From a checkpoint of a small mixture-of-experts model trained on Wikipedia: 64 SwiGLU neurons an expert, 286M tokens.
Below are experts of layer 7 (counted from 0) of a mixture-of-experts language model. Rows are named router (the router's row for the expert) and show model dimensions 32-63. Each number is 128 + 32 x the weight over its row's rms, rounded and kept within 0 to 255.
After each expert's rows: "mostly gets" lists some tokens that are sent to it at least half of the time; "comes after" lists some tokens at least twice as common just before its tokens as in all text. This comes from a sample of Wikipedia text that the model never trained on. Tokens count by the router's weight.

# expert 25
router [ 85 172 151 133 117 158 173 103 168 143 112 160 133 167 158  97 133 125 168 129 174 113  80 169 135 159 142 119 112  49 175  80]
mostly gets: "y.", "es.", "\".", "s.", "ing.", "ation."
comes after: "\n", ".", "s.", " 202", " 199", " 198"

# expert 3
router [137 188  97 143 145  81 105 112 152 131 160  97 122 159 172 121 155  88 102 149 152 119 112 175 169 217 105 108 156 108 174 104]
mostly gets: " %", " Votes", "|---|---|---|---", " ±%", " Candidate", " Apps"
comes after: " |", "\n", "-", " %", ";", "|---|---|---|---|---|---|"

# expert 14
router [131 139 141  70 105 129 143 128 103 141 151 109  97 112 167 120 126 136 110  67 170 141  76 102 157 180 103 151 123 117 132  79]
mostly gets: " medal", " Albums", " Medal", "/10", " Bronze", " Chart"
comes after: "\n", " ", ")", " Party", ":", " 1"

# expert 61
router [135 152 120 122 139  98 184 137  98 153 149 151 103 136 167  90 122 167 169 127 139 116 135 124 156 166 100  66 152 126 103  81]
mostly gets: "==See", " \"H", "==C", " Animalia", " \"L", " \"S"
comes after: "\n", "-", "===", ":", "==", " also=="

# expert 23
router [120 166 160 106  94 107 177  64 144 127 174  80 124 124  87  86 129  94 133 125 141 106  74 133 142 201  93 149 112  41 133  50]
mostly gets: "==See", " classification", " the", " The", "The", " also=="
comes after: "\n", ".", " of", "==", " =", " =="

# expert 48
router [149 162 140 143 154 116 110 141 117 190 179 130  87 176 129 132 137 151 106  92 151 181  73 143 132 132 113  90 110 111  92  99]
mostly gets: " However,", " but", " although", ".\"", " They", " Although"
comes after: ".", ",", "s.", " and", " but", "s,"

# expert 54
router [123 191 170 126  93 140 168 136  80 145 148 164 113 113 180  84  90 111  91 135 170 141  69 150 120 168  52 133 106  98 133  60]
mostly gets: " the", "The", " Supreme", " The", "incial", " Royal"
comes after: " of", " the", " in", " to", " at", " on"

# expert 0
router [147 137 112  94 149  64 136 113 126 186 169  87 113 141 143 129 152 187 102 133 138 117  91 136 154 132 116 124 141 110 125  78]
mostly gets: "|---|---|---|---", " Candidate", "|---|---|---|---|---|---|---|---|", " Title", " Name", " Rank"
comes after: "\n", " |", "|", " ", "=", " 1"

# expert 35
router [116 148 162 151 165  89 196 106 116 168 138 114 155 113 103 125 114 168 169 130 127 158  94 125 113 209 114 110 158  80 119  95]
mostly gets: " include", "According", " wrote", " According"
comes after: "\n", " =", ".", "-", "==", " =="

# expert 51
router [152 127 127 104 164 125 180 148 104 165 126  72 105 164 153  88 170 135 160  97 172 155 132 105 111 129  65 127 139 108  80 108]
mostly gets: " 3:", " 46", " 33", " 44", " 34", " 55"
comes after: " |", ":", "|", "°", " +", " −"